config.toml
n_layer = 13
d_model = 224
n_experts = 160
experts_per_token = 8
d_expert = 64
d_shared_expert = 0
activation = "squared_relu"
moe_layers = [1, 2, 3, 4, 5, 6, 7, 8, 9, 10, 11, 12]
router_score = "sigmoid"
normalize_top_k = true
routed_scale = 2.83
balance_loss = 0.0132
balance_bias = false
init_std_router = 0.00624
lr_router = 0.000709
vocab_size = 17024
norm = "rmsnorm"
norm_eps = 1e-06
tie_embeddings = "early"
optimizer = "muon_variant"
lr = 0.00611
beta1 = 0.95
batch_tokens = [32768, 65536, 98304]
seq_len = 256
train_tokens = 370900000
steps = 5942
dataset = "wikipedia_en"
Below are experts of layer 6 (counted from 0) of a mixture-of-experts language model. Rows are named router (the router's row for the expert) and show model dimensions 0-223. Each number is 50 + 12 x the weight over its row's rms, rounded and kept within 0 to 99.
After each expert's rows: "gets" lists some tokens that make up at least twice as much of what it gets as of all text. This comes from a sample of Wikipedia text that the model never trained on. Tokens count by the router's weight.

# expert 26
router:33 25 44 32 44 55 38 60 57 40 54 74 50 42 35 25 65 51 32 50 60 40 31 55 40 44 40 51 58 60 27 42 50 64 81 61 51 57 41 56 45 41 44 58 43 62 38 34 48 56 59 43 65 43 43 39 59 77 49 59 51 45 40 53 37 21 34 41 48 68 57 39 59 53 33 60 47 55 36 52 73 55 58 56 47 41 57 34 45 72 70 51 58 62 35 25 49 30 40 43 37 48 40 49 58 44 46 64 37 48 20 57 46 55 65 42 57 57 37 62 75 57 60 43 51 67 62 34 48 30 53 78 60 53 42 41 52 46 51 56 54 54 54 23 63 62 35 56 58 55 57 41 57 52 47 47 63 52 47 46 58 41 34 38 56 70 41 63 39 68 56 46 64 52 49 57 44 42 50 75 46 43 43 42 49 55 63 50 44 49 38 48 53 78 69 57 32 65 45 57 63 48 30 52 43 53 45 17 51 55 60 53 61 65 44 44 27 51 73 55 51 37 20 37
gets: " |", "|", ";", "-", ":", " -"

# expert 119
router:34 50 48 28 53 61 44 50 43 20 51 50 66 48 60 47 62 43 65 61 36 67 60 55 47 48 44 51 59 41 28 49 48 57 65 65 49 45 50 71 47 42 43 76 46 59 54 33 44 55 25 44 47 56 64 46 62 55 50 56 40 36 19 52 56 39 55 64 37 70 56 75 44 68 66 56 48 58 42 63 60 41 43 48 43 47 57 37 69 64 51 43 51 46 52 43 42 50 27 37 56 54 59 63 55 58 68 66 56 48 51 62 49 54 46 57 52 47 63 55 43 40 36 45 59 53 42 40 30 53 66 62 69 55 52 32 35 49 72 35 28 73 55 36 67 70 47 54 38 48 44 50 59 36 51 62 71 57 64 45 55 40 56 36 43 61 40 40 65 72 29 36 62 58 47 51 77 71 54 50 40 59 64 36 48 42 50 67 32 52 40 37 42 53 55 82 34 54 48 68 66 33 73 37 37 56 72 34 42 64 41 46 51 39 51 49 49 31 61 53 51 33 31 78
gets: " to", " was", " is", " not", " also", " be"

# expert 150
router:46 45 46 29 57 47 56 56 41 26 51 58 50 49 37 42 69 44 50 67 55 65 49 56 43 48 43 48 47 37 22 50 54 56 65 65 39 39 31 81 49 52 47 68 52 57 47 30 42 51 32 45 49 49 43 58 47 62 49 71 37 42 37 54 49 56 39 63 28 46 50 59 52 72 84 62 54 57 46 40 46 41 53 49 53 48 49 42 44 63 58 40 58 46 58 38 37 31 42 48 54 59 47 57 58 54 46 67 52 46 47 50 47 43 59 59 61 60 57 69 55 41 30 32 51 72 37 34 24 52 51 48 62 53 52 29 32 46 51 29 24 63 49 36 58 65 27 56 53 54 46 42 62 34 69 61 93 45 63 61 51 49 63 43 50 74 57 36 54 66 40 48 73 45 41 55 61 63 42 55 24 70 50 50 49 44 69 53 45 51 43 60 53 58 52 58 14 49 51 63 71 41 72 56 33 52 65 28 57 61 65 43 54 40 48 41 65 43 53 55 52 40 21 48
gets: " was", " as", " is", " to", " that", " also"

# expert 34
router:47 57 45 34 50 55 52 53 65 50 54 51 60 37 51 18 58 39 47 52 48 45 48 57 47 61 28 43 58 57 52 35 63 62 73 54 51 58 42 39 57 40 27 43 53 90 59 53 46 47 52 62 64 52 54 56 63 31 66 51 46 52 35 58 21 38 59 72 54 47 34 51 50 61 48 54 40 57 56 55 66 41 46 37 56 58 44 46 45 59 73 53 66 39 30 32 31 32 29 56 61 36 48 66 58 37 75 56 62 49 45 55 62 58 56 66 56 60 52 32 61 31 46 32 42 55 49 32 45 66 56 37 60 52 59 32 58 51 55 53 34 43 62 30 51 74 52 27 41 46 59 46 25 38 71 49 51 62 54 53 64 34 61 55 40 52 26 55 44 68 38 35 48 66 52 52 34 41 45 60 45 45 76 35 57 66 70 39 52 69 40 53 22 46 65 74 32 64 58 50 55 60 68 65 45 58 67 41 51 62 50 47 72 52 37 35 56 54 57 49 45 55 65 47
gets: " in", " In", "In", " first", " same", " second"

# expert 38
router:38 40 43 53 53 59 51 51 51 42 58 62 48 49 55 36 68 31 56 38 49 56 46 70 42 49 39 57 59 33 41 62 51 63 86 72 36 46 35 58 37 36 56 75 31 58 46 38 35 65 47 45 64 56 75 53 64 32 49 49 34 29 42 57 49 46 31 54 52 40 40 59 46 73 46 76 62 56 26 46 47 42 55 56 70 58 49 59 54 59 53 56 72 59 24 42 60 40 37 54 44 51 42 68 51 61 63 46 56 49 60 57 25 65 55 69 64 61 49 36 53 47 38 50 71 52 44 42 25 65 66 54 63 64 43 42 33 47 52 37 41 53 56 51 39 72 45 37 25 68 61 67 61 36 67 48 56 28 63 41 47 35 61 37 54 56 53 57 41 60 24 33 60 42 43 45 47 40 44 52 42 31 56 45 49 67 52 60 35 67 52 58 25 34 58 74 46 47 59 54 70 34 50 45 47 54 41 32 59 48 43 23 49 57 41 38 56 39 53 42 57 40 35 47
gets: " the", " a", " an", " The", " his", " first"

# expert 13
router:56 40 40 54 63 41 29 68 61 36 58 52 54 62 52 49 41 54 44 58 46 45 54 73 57 50 43 47 67 51 37 63 52 63 63 53 47 34 20 56 57 67 61 56 25 53 38 44 31 46 35 39 64 21 58 46 68 68 49 54 56 45 43 69 67 43 50 67 47 60 61 60 61 36 64 51 31 56 59 65 52 53 46 46 46 52 53 40 59 66 66 40 57 51 38 45 37 56 47 65 57 47 56 38 77 65 62 55 48 53 44 66 40 53 42 53 40 59 64 39 37 66 60 61 62 66 54 40 40 39 50 47 59 51 55 45 36 24 55 43 47 63 64 27 45 76 46 70 40 53 75 29 37 21 60 41 51 47 53 35 58 57 55 35 31 49 72 67 44 69 44 54 74 50 47 68 55 46 43 53 52 57 46 46 30 41 54 44 65 62 56 63 30 42 56 58 44 64 37 61 70 45 32 68 41 51 55 44 44 62 51 29 61 50 09 44 48 67 66 47 51 45 45 67
gets: "2", "1", "3", "4", "L", "°"

# expert 56
router:40 44 56 55 36 73 48 40 69 38 38 58 75 50 62 50 37 33 66 50 65 58 52 52 49 51 38 26 69 18 54 69 68 51 74 49 49 56 40 60 62 53 55 74 46 72 58 46 22 58 54 37 51 50 40 43 58 64 55 61 57 50 38 55 58 40 60 46 49 55 34 51 58 56 60 64 44 63 56 62 56 55 64 52 41 71 26 34 47 67 74 40 49 38 53 49 39 54 21 59 55 42 54 57 63 40 51 48 51 27 54 78 38 59 45 52 52 60 54 60 59 75 44 52 60 61 47 36 28 59 80 47 53 59 38 29 49 51 39 54 43 34 50 41 46 64 38 45 49 58 55 33 55 59 61 53 58 34 55 53 69 47 53 44 30 68 35 40 28 48 50 46 65 52 35 57 46 31 55 50 65 48 54 39 50 66 60 58 39 70 55 58 34 39 44 51 22 56 47 38 56 42 50 33 60 47 78 25 67 60 29 38 56 51 48 26 53 56 48 48 56 40 59 46
gets: "==", "===", " and", " later", " he", " early"

# expert 88
router:46 55 60 36 57 43 42 53 58 55 75 48 67 54 52 44 64 49 42 53 67 67 55 55 56 44 54 55 51 49 50 33 46 46 55 59 46 52 57 64 42 57 36 43 19 58 41 52 43 61 32 51 65 51 36 60 47 29 40 59 20 50 24 77 34 62 71 51 38 42 54 54 72 47 47 39 41 65 45 45 28 54 63 32 55 54 69 39 48 63 56 34 45 31 40 37 50 51 46 62 23 38 45 50 53 49 67 50 46 67 37 58 41 68 69 55 72 57 41 40 62 66 57 49 56 70 53 44 58 55 40 50 49 56 57 29 48 27 41 34 50 37 58 66 35 54 36 75 38 46 52 24 46 46 73 39 71 44 49 49 54 39 40 35 57 50 65 49 34 67 41 36 48 63 50 56 59 66 35 65 56 68 41 45 35 55 50 46 54 44 59 43 41 58 52 51 52 74 56 42 67 46 66 69 46 66 41 40 50 71 26 56 55 63 57 26 47 49 53 48 60 37 14 59
gets: ",", ")", ";", "),", "\",", ");"

# expert 138
router:37 35 44 36 47 52 55 55 47 31 38 62 73 46 52 55 62 49 37 76 32 54 58 46 24 49 44 65 57 48 57 45 61 59 63 45 51 41 39 51 55 47 31 55 26 47 43 40 29 52 28 67 54 55 62 44 32 43 64 41 40 55 40 51 53 32 43 62 54 49 43 63 48 64 51 45 52 58 43 64 52 58 69 48 68 35 65 53 57 64 71 25 43 45 51 35 60 42 51 66 46 25 52 54 40 40 49 66 35 37 40 65 45 49 39 82 43 58 41 76 60 45 64 46 72 38 61 47 43 52 47 36 70 51 66 22 64 46 55 60 26 47 63 37 64 48 47 45 60 44 49 51 54 52 55 46 52 52 53 27 63 31 40 42 47 25 47 63 37 62 45 34 48 45 39 54 54 67 26 39 52 55 51 28 53 54 65 49 45 47 34 54 18 44 81 53 43 61 43 59 55 40 39 31 28 37 69 36 55 58 69 42 61 46 31 45 41 56 70 53 59 61 46 58
gets: " |\n", "\n", ".\n\n", "\n\n", ")\n", ".\n"

# expert 128
router:38 54 54 41 60 56 52 54 42 57 65 55 89 59 38 43 60 50 39 62 66 68 55 59 30 47 44 39 65 60 62 60 58 38 79 50 47 51 32 47 55 34 56 47 59 76 54 42 39 51 58 49 67 44 66 49 65 58 62 44 61 46 23 82 62 36 58 77 43 41 49 67 66 64 33 41 60 72 48 64 34 38 52 42 41 55 51 50 61 61 60 37 55 53 42 41 57 46 58 51 56 64 47 69 59 47 49 51 30 44 49 79 48 59 54 60 47 55 47 62 59 35 49 43 56 66 49 50 45 47 47 48 42 51 47 36 34 38 41 53 43 49 42 50 64 52 27 51 61 59 46 45 64 58 60 50 64 57 59 50 40 32 47 51 24 44 40 51 53 46 51 46 60 42 28 69 24 42 44 79 55 68 53 26 44 80 37 34 40 67 48 46 44 52 37 59 39 66 24 48 72 45 35 36 51 30 55 43 50 57 46 44 72 62 43 25 48 29 62 47 60 57 40 55
gets: "5", "4", "8", "6", "3", "7"

# expert 117
router:25 34 48 38 37 46 51 62 47 46 70 45 78 81 31 48 71 48 46 63 65 50 61 60 48 64 73 52 55 41 47 51 53 53 72 63 43 53 39 54 62 53 57 53 57 81 54 41 38 53 68 61 54 35 64 48 57 48 69 45 44 51 31 68 57 46 40 70 33 50 36 44 74 55 42 35 43 79 46 70 42 38 55 45 56 47 47 39 57 57 63 52 48 66 46 34 57 58 46 40 48 51 54 57 49 41 68 56 39 47 44 70 51 68 51 64 55 56 42 64 64 52 41 46 67 65 47 53 53 38 68 47 51 58 37 37 30 55 51 56 30 53 57 53 61 59 43 61 62 63 48 45 56 48 56 47 54 63 59 47 49 33 36 50 26 43 42 45 45 33 51 44 53 41 20 78 35 48 55 60 59 45 55 45 51 80 34 24 55 64 62 59 34 62 37 69 29 50 30 44 61 77 34 30 54 49 41 44 61 56 42 49 70 62 46 23 47 35 46 42 50 52 42 36
gets: "9", "8", "4", "3", "7", "5"

# expert 96
router:30 51 50 23 60 45 34 55 53 28 53 54 53 52 42 42 42 37 56 56 54 73 69 54 30 69 30 56 54 40 26 49 58 64 76 72 38 42 34 82 58 50 39 75 41 45 34 54 42 53 61 32 59 61 45 56 48 40 46 68 31 47 30 46 47 32 38 48 54 51 65 56 45 56 58 60 51 59 40 48 63 43 46 62 46 41 55 47 58 59 66 51 59 38 53 47 62 36 37 71 29 39 49 55 43 48 42 61 51 58 43 52 40 60 55 76 60 72 48 62 65 37 50 29 65 66 32 58 24 49 55 55 60 58 52 26 48 53 31 48 33 52 53 52 46 51 23 65 55 70 55 39 39 25 82 61 66 45 68 31 42 46 61 42 60 56 57 44 42 62 40 49 69 49 55 63 38 43 43 47 45 45 56 49 37 47 47 59 54 39 40 52 39 35 45 69 34 45 41 60 70 53 75 40 46 55 45 53 51 44 65 46 54 32 37 52 64 60 45 47 48 42 37 77
gets: " was", " is", " were", " are", " as", " has"

# expert 68
router:52 36 59 26 48 46 45 62 52 42 37 60 69 41 48 61 70 42 67 61 55 52 55 77 50 49 50 36 49 47 21 53 42 56 50 59 52 28 41 60 59 59 65 63 56 79 44 33 50 65 66 62 70 59 57 77 47 54 57 56 27 39 42 56 57 58 45 44 56 57 43 59 41 46 43 55 58 55 54 44 39 55 49 49 63 70 47 43 45 50 73 40 68 61 28 48 36 31 41 45 33 51 47 76 43 53 71 71 61 68 39 58 22 54 63 51 71 49 64 68 62 53 52 44 51 51 51 37 19 59 57 63 52 69 37 43 22 37 37 40 43 39 63 54 55 67 38 42 49 47 55 48 62 53 79 39 70 43 43 40 51 36 65 40 52 52 44 42 41 29 42 39 84 53 45 67 48 54 51 35 39 63 73 47 46 51 58 55 51 47 61 50 32 46 45 49 49 45 38 43 70 50 52 40 34 44 54 39 53 57 77 45 47 46 30 39 54 58 54 51 42 48 20 46
gets: " of", " for", " with", " in", " to", " by"

# expert 78
router:35 33 37 42 57 50 43 57 67 50 47 78 49 66 43 34 73 31 41 60 56 57 53 64 39 62 43 57 60 65 43 57 52 72 79 63 30 48 34 58 51 39 45 60 33 53 42 28 45 64 48 46 62 50 69 65 43 43 79 47 27 36 39 64 33 36 45 51 31 43 52 46 49 72 59 70 55 40 33 49 68 52 49 52 53 55 62 56 66 58 52 48 53 60 32 42 52 48 27 62 54 49 43 69 53 57 55 53 56 42 49 45 16 57 58 69 50 67 42 33 55 51 40 44 62 66 44 59 25 51 46 49 51 58 43 52 29 52 46 40 43 63 54 48 46 70 52 32 32 54 60 54 63 47 71 62 41 28 52 51 45 52 33 29 55 49 55 65 31 63 18 25 68 38 43 48 39 47 43 60 60 41 72 40 32 72 46 50 67 56 59 59 43 35 41 69 50 55 55 48 59 43 49 47 44 57 32 41 50 38 42 31 44 65 52 45 37 40 44 45 52 45 28 54
gets: " the", " a", " The", "'s", " his", "The"

# expert 143
router:25 44 56 32 45 61 44 55 63 35 73 42 54 66 38 48 38 50 42 38 67 50 49 65 49 52 24 54 53 33 34 47 55 59 60 63 43 57 42 47 50 59 49 52 43 48 49 49 46 70 42 47 73 52 52 34 34 48 69 40 59 33 45 75 59 48 58 56 73 48 42 46 45 60 57 58 61 58 49 73 65 50 56 52 44 59 61 43 56 47 78 41 47 53 40 39 35 61 30 50 58 37 33 45 25 53 53 49 39 44 57 45 40 70 38 55 33 64 48 39 69 52 45 30 54 66 41 42 31 39 69 27 57 52 47 46 49 40 39 37 32 35 77 27 60 53 49 27 50 54 73 45 37 48 73 49 48 47 67 44 64 52 31 54 20 58 43 25 44 62 63 46 58 58 31 51 66 64 34 46 45 42 54 33 49 60 47 49 29 52 31 61 47 55 65 58 48 42 14 41 63 53 48 34 45 38 67 29 63 44 50 53 65 44 37 36 39 50 58 43 64 60 41 56
gets: "-", "|", "\n", " |", "==", ")\n"

# expert 95
router:34 36 09 68 26 41 62 61 67 19 75 55 55 45 34 53 69 39 50 50 42 54 51 50 44 64 41 48 52 59 38 55 54 47 64 46 45 35 36 40 35 55 46 55 36 57 48 39 51 58 56 64 69 36 48 50 51 33 57 54 46 55 40 60 58 43 31 47 46 69 58 40 41 55 57 72 45 55 28 49 49 64 67 66 67 49 35 61 61 67 64 36 44 39 44 24 40 44 36 56 49 28 62 63 47 37 61 29 44 57 36 31 42 69 48 59 58 57 44 57 56 59 49 63 57 68 46 26 47 57 54 63 49 59 43 44 25 36 64 63 45 53 53 61 73 57 44 45 51 74 55 37 44 47 48 39 63 47 44 50 46 45 43 27 64 46 43 57 56 67 35 23 58 34 45 68 36 53 45 57 43 44 59 28 48 60 39 68 48 55 66 38 40 67 36 51 40 71 53 55 73 55 60 53 59 60 38 43 49 52 66 49 58 51 23 44 35 42 50 23 48 58 40 52
gets: " |", "-", ",", " -", " –", ";"

# expert 63
router:47 34 66 44 51 58 52 57 56 50 49 54 69 51 55 30 68 32 63 74 62 46 52 70 47 53 36 44 56 53 26 33 54 61 68 42 44 47 27 46 65 65 46 65 48 65 37 40 57 56 73 62 64 55 46 70 42 34 59 51 56 35 33 44 36 36 44 63 32 64 47 49 48 47 65 76 61 62 51 58 51 65 38 56 68 70 44 41 51 58 67 35 59 54 40 49 43 27 36 55 61 46 54 54 53 78 74 74 56 58 49 68 44 53 44 69 65 54 56 63 67 42 52 26 54 69 38 40 27 41 67 68 37 75 59 51 32 42 56 39 49 44 62 43 55 59 48 39 57 58 56 57 47 54 74 54 56 39 59 50 49 57 60 47 41 26 39 36 55 47 45 51 69 53 46 62 44 57 48 41 52 62 70 42 38 61 56 63 49 46 49 36 37 58 39 70 20 56 52 39 62 52 65 59 41 60 41 31 57 61 61 45 57 48 24 28 53 63 44 40 44 41 38 29
gets: " in", " of", " to", " for", " on", " from"

# expert 101
router:41 46 57 48 51 56 50 39 42 45 68 56 57 37 73 58 56 44 52 68 59 61 42 64 42 45 56 53 43 23 54 58 40 45 57 38 51 44 43 62 48 56 48 53 31 38 47 51 45 78 54 44 41 66 54 49 58 35 53 38 54 28 28 64 50 49 70 41 35 41 28 58 79 53 54 77 38 76 36 45 51 55 60 40 54 30 54 51 66 64 58 36 49 46 51 34 48 51 46 54 39 35 55 44 68 42 69 41 52 47 48 57 38 58 64 49 57 66 59 43 78 58 51 33 67 50 62 34 45 61 48 57 68 75 57 38 14 44 45 53 50 34 66 63 57 41 51 54 39 71 56 27 42 37 62 51 59 45 48 52 71 39 34 44 58 53 66 48 52 70 31 23 45 53 34 58 51 59 38 54 52 61 53 42 51 63 62 63 81 57 64 51 46 55 56 50 45 69 42 40 77 59 58 59 49 54 31 56 45 76 68 38 45 50 60 26 60 62 47 45 59 29 39 45
gets: ",", " and", ";", " or", "),", " &"

# expert 75
router:37 40 32 46 53 53 33 45 48 60 74 58 52 60 56 35 53 31 65 46 65 47 38 63 48 44 42 52 49 64 43 67 43 74 76 56 28 50 34 47 46 57 46 60 24 47 53 22 25 58 39 49 53 57 66 54 57 39 63 41 34 34 44 63 40 39 23 66 31 54 59 61 59 96 64 70 42 48 28 49 59 53 47 58 63 44 37 55 66 70 49 56 53 58 22 43 53 46 36 45 47 49 44 72 65 43 47 55 61 43 57 40 30 59 58 69 45 74 38 37 74 51 37 61 60 64 27 48 36 56 61 49 45 63 42 41 48 45 42 47 29 64 58 39 36 61 47 39 34 55 72 63 59 51 58 51 47 40 75 48 63 34 45 37 56 57 48 60 44 60 25 39 59 46 45 41 50 37 40 56 57 37 63 44 53 59 51 52 48 53 65 62 32 45 47 71 47 48 52 43 70 42 40 40 40 48 38 49 57 46 55 23 48 68 40 47 46 44 53 44 49 44 38 57
gets: " the", " a", " The", " an", " his", "'s"

# expert 157
router:37 44 51 47 52 40 51 46 54 53 73 54 65 54 48 47 61 46 58 66 67 63 53 55 40 41 48 55 59 47 50 43 57 43 49 44 44 52 54 60 42 36 38 36 25 37 42 54 48 66 34 35 63 61 45 63 38 48 45 48 27 45 21 61 48 50 49 68 33 33 59 52 69 55 55 50 46 68 43 52 37 54 70 59 70 60 67 47 47 48 56 30 39 29 55 36 60 53 39 67 26 37 54 61 46 41 82 46 41 62 41 57 33 67 65 49 62 49 48 24 56 65 55 51 67 78 57 51 59 46 48 52 56 58 48 21 49 26 45 31 47 41 53 51 40 50 53 58 50 51 59 34 38 52 68 34 70 52 39 46 52 38 40 33 58 43 61 48 44 69 43 32 48 54 57 74 54 58 14 62 57 79 40 33 45 47 55 40 63 48 71 54 41 63 41 50 46 76 51 52 79 43 61 49 48 47 36 54 72 61 30 55 57 46 49 21 50 55 51 45 64 30 30 45
gets: ",", ".", ".\n\n", "),", "\",", ")."

# expert 106
router:40 41 35 50 51 60 42 54 70 51 55 75 44 53 52 29 47 40 49 45 47 47 45 65 41 43 39 57 59 58 48 64 53 70 85 70 21 32 38 55 35 56 61 76 36 62 55 38 34 54 52 33 60 58 65 56 55 44 67 44 42 29 50 53 37 43 30 54 42 34 54 49 68 76 65 73 62 62 17 44 70 46 53 42 54 53 39 57 64 57 61 56 65 68 41 38 55 46 31 58 51 52 43 73 40 68 62 45 54 50 52 42 33 52 41 67 57 75 39 24 74 57 40 63 57 64 55 56 27 64 53 49 62 55 44 55 32 46 52 26 51 56 62 46 53 77 44 51 46 57 59 66 60 48 66 60 47 33 60 50 61 48 41 45 59 58 54 54 39 61 27 34 61 37 51 44 43 44 43 54 53 42 64 41 31 69 53 42 59 55 62 66 39 40 36 59 45 55 54 63 65 34 54 55 45 52 49 43 71 58 44 31 47 61 34 29 38 46 61 52 40 54 46 43
gets: " the", " a", " The", "'s", " his", "The"

# expert 6
router:49 44 30 48 54 77 65 63 54 48 67 55 59 66 36 38 61 53 38 55 55 64 47 42 34 57 34 35 39 40 32 38 49 49 91 39 56 33 21 51 47 38 55 54 49 49 44 46 48 61 53 59 65 46 42 56 56 51 48 53 37 57 45 57 48 33 26 56 57 45 56 57 51 50 41 50 42 60 39 54 30 36 39 31 36 46 50 47 51 75 85 38 47 50 43 40 38 46 42 29 51 50 53 71 26 48 62 58 60 65 47 69 32 55 47 66 50 48 52 58 48 49 57 50 50 47 60 42 53 48 67 49 64 69 40 38 32 56 56 67 56 45 48 30 58 67 43 52 62 68 34 35 44 51 63 53 60 29 47 55 74 44 64 19 45 56 56 56 48 53 31 45 44 65 52 50 55 72 39 48 43 37 52 25 51 76 68 34 65 42 46 45 49 61 52 88 37 71 35 42 59 37 51 26 53 50 51 51 49 44 60 45 49 61 42 42 55 51 74 26 51 59 46 65
gets: "5", "4", "3", "6", "8", "7"

# expert 37
router:32 44 48 49 45 40 44 66 43 37 50 78 70 68 48 33 52 44 35 34 38 58 54 53 54 41 44 45 56 40 45 43 56 48 57 48 61 31 48 48 41 47 50 56 49 54 46 38 43 59 82 51 72 59 41 55 60 51 59 57 41 43 42 46 38 43 51 66 31 54 56 56 42 61 56 51 34 44 50 61 56 37 62 51 29 60 46 47 55 59 45 50 46 56 12 42 37 33 33 68 65 34 41 69 51 66 38 46 65 62 46 47 43 59 68 72 55 49 68 52 47 39 84 32 41 63 67 56 57 43 52 56 45 64 52 34 34 44 41 32 29 54 48 16 79 43 56 35 56 52 58 36 51 35 56 58 45 41 47 49 58 63 38 50 17 53 31 62 49 64 51 34 41 58 50 63 42 62 48 52 65 50 61 34 27 70 52 48 72 53 65 48 47 33 64 65 34 66 44 34 56 59 56 50 43 50 48 26 60 38 50 47 63 65 34 45 44 80 52 35 68 51 47 58
gets: " at", " New", " In", " G", " At", "it"

# expert 121
router:21 36 53 47 51 48 50 51 53 35 71 48 71 36 57 49 61 45 62 55 61 58 56 59 46 59 52 51 44 49 48 41 49 40 53 44 44 51 43 60 48 53 62 35 25 39 47 51 50 73 52 46 53 56 51 50 47 37 48 52 40 41 22 71 39 48 61 58 44 36 31 60 75 67 44 44 38 60 50 39 42 65 62 54 68 48 66 55 50 58 55 29 34 36 50 23 50 45 31 59 32 41 45 41 60 41 77 48 54 50 40 60 42 57 67 51 65 55 43 39 56 62 47 39 54 63 66 48 52 61 53 47 63 66 46 20 29 32 43 50 62 31 59 58 44 53 49 68 37 66 55 21 41 40 66 56 75 40 49 54 65 43 27 30 58 49 71 52 50 56 38 26 44 57 48 75 53 64 33 66 55 63 52 47 41 53 61 54 69 52 73 52 35 77 56 72 49 74 50 50 73 54 69 62 52 53 30 54 53 65 62 56 48 46 48 34 55 45 50 50 49 31 21 50
gets: ",", " and", "),", "\",", " &", " which"

# expert 40
router:41 50 38 36 59 41 56 52 69 25 55 71 56 69 62 38 47 42 41 55 57 68 61 67 36 25 32 47 54 48 43 45 62 70 63 39 47 43 44 56 43 42 40 65 43 62 47 37 37 55 51 55 64 24 54 43 69 71 66 50 49 37 34 73 41 31 33 52 46 44 52 74 73 67 66 74 31 67 47 65 61 46 55 52 42 30 53 44 58 60 66 37 41 53 41 34 36 51 39 59 56 31 67 64 41 48 55 61 42 48 36 47 41 63 51 59 59 62 47 45 60 66 68 48 60 62 47 43 44 35 61 58 51 63 66 35 59 41 41 47 45 38 71 41 66 68 40 54 58 56 60 35 26 47 59 46 61 43 57 42 67 41 33 45 33 52 30 48 40 61 45 40 51 64 47 66 54 53 35 61 51 26 70 38 35 65 55 51 41 64 50 55 26 34 59 55 38 61 26 45 63 49 47 70 43 44 40 38 51 55 50 43 66 34 35 38 35 53 51 41 63 62 34 64
gets: " ", ")", "\"", " it", " He", " It"

# expert 89
router:42 54 56 32 46 52 60 82 60 59 36 54 72 49 49 61 41 27 54 67 57 66 60 40 43 29 41 57 58 46 51 52 78 59 73 53 35 42 36 69 62 53 30 48 47 60 50 34 33 71 66 56 58 40 68 34 63 64 65 47 25 38 27 63 52 53 45 37 68 45 58 49 42 78 51 43 44 39 62 65 55 46 47 45 44 49 37 51 45 59 75 43 51 57 58 31 57 63 31 77 44 39 44 53 52 40 47 53 39 42 40 61 35 66 27 77 66 64 31 63 72 45 60 32 73 60 46 31 55 32 66 45 54 49 48 30 52 56 46 67 42 32 56 59 62 50 48 69 44 35 58 46 51 56 59 53 54 34 53 36 51 45 37 54 19 33 50 61 48 53 29 35 58 55 40 56 57 57 38 36 41 51 54 48 45 66 50 50 58 56 52 41 39 44 49 55 29 44 42 72 51 42 39 41 51 48 62 34 54 62 49 48 70 48 34 50 37 62 47 49 53 36 55 61
gets: " |\n", "\n", "\n\n", ")\n", " |\n\n", " Born"

# expert 107
router:59 37 36 42 84 66 32 62 51 30 59 60 51 62 47 63 39 45 51 49 38 50 40 57 20 49 27 38 53 45 46 34 41 46 66 60 40 35 37 63 58 60 64 53 43 55 38 48 45 73 44 40 47 45 66 52 64 55 43 54 47 43 45 57 60 43 36 46 49 47 44 70 47 49 49 60 42 62 29 48 45 46 62 49 39 51 46 58 46 70 63 28 48 52 51 39 43 55 46 32 58 40 29 59 67 46 57 54 54 51 50 48 25 54 30 75 48 75 61 32 53 62 49 55 68 55 70 48 57 49 76 36 64 71 47 34 60 30 58 30 52 55 45 47 55 68 53 52 52 49 52 28 40 52 56 52 56 33 58 24 75 51 56 36 61 49 75 43 47 76 44 40 59 55 31 56 60 73 35 62 47 52 49 41 44 49 69 44 72 59 50 46 42 50 59 55 47 72 51 39 59 33 38 61 42 38 40 33 60 52 41 37 67 45 26 49 45 71 74 29 53 32 49 47
gets: "2", "1", ".", "0", "3", "5"

# expert 132
router:47 42 53 41 71 57 48 51 68 28 43 51 66 77 79 51 49 30 60 60 49 77 44 51 44 44 40 46 45 59 45 55 52 45 68 53 56 55 44 49 41 59 36 68 36 68 45 26 52 60 71 64 61 50 61 53 66 43 66 81 52 23 31 49 34 41 29 66 51 59 74 61 42 50 43 56 36 62 48 54 64 58 34 58 51 55 35 51 66 59 62 32 48 37 35 38 34 30 23 66 73 52 54 71 42 52 53 79 73 58 41 43 47 51 50 74 46 60 48 51 57 59 61 44 45 56 44 48 45 48 44 72 50 73 62 53 47 49 59 31 55 63 57 44 55 68 51 31 60 42 55 49 35 49 61 57 62 53 55 42 51 35 50 43 44 39 36 36 44 45 46 39 50 53 63 52 36 57 40 56 53 50 49 35 56 62 44 39 59 52 64 16 44 44 63 82 38 65 43 38 59 46 47 43 46 40 40 28 48 50 59 40 69 55 42 23 49 55 48 48 44 44 35 55
gets: " in", " on", " In", " for", "In", " to"

# expert 125
router:46 26 66 36 52 48 57 64 65 43 38 66 55 47 65 40 62 28 69 64 66 43 47 70 40 58 49 37 53 38 26 28 43 66 52 34 44 43 22 60 58 65 64 44 50 78 36 42 59 59 74 62 62 50 39 73 46 42 55 52 43 35 35 55 52 32 58 70 35 64 46 42 36 44 51 57 61 57 51 66 40 59 40 31 66 75 36 32 51 58 64 29 66 60 45 40 39 21 37 45 40 52 55 59 38 62 61 72 55 54 46 66 44 51 60 77 52 60 61 67 70 42 58 35 50 68 42 31 38 43 62 64 41 82 53 55 33 45 44 54 42 42 53 48 58 54 44 55 34 52 69 47 48 55 66 42 53 35 56 46 65 52 58 42 46 39 45 42 53 37 42 40 68 54 42 63 41 56 49 41 58 55 69 44 42 60 56 59 52 52 58 46 36 50 44 53 31 53 50 38 71 54 57 54 32 59 39 26 55 62 66 49 51 47 32 30 55 62 45 48 42 41 34 41
gets: " of", " in", " to", " by", " from", " at"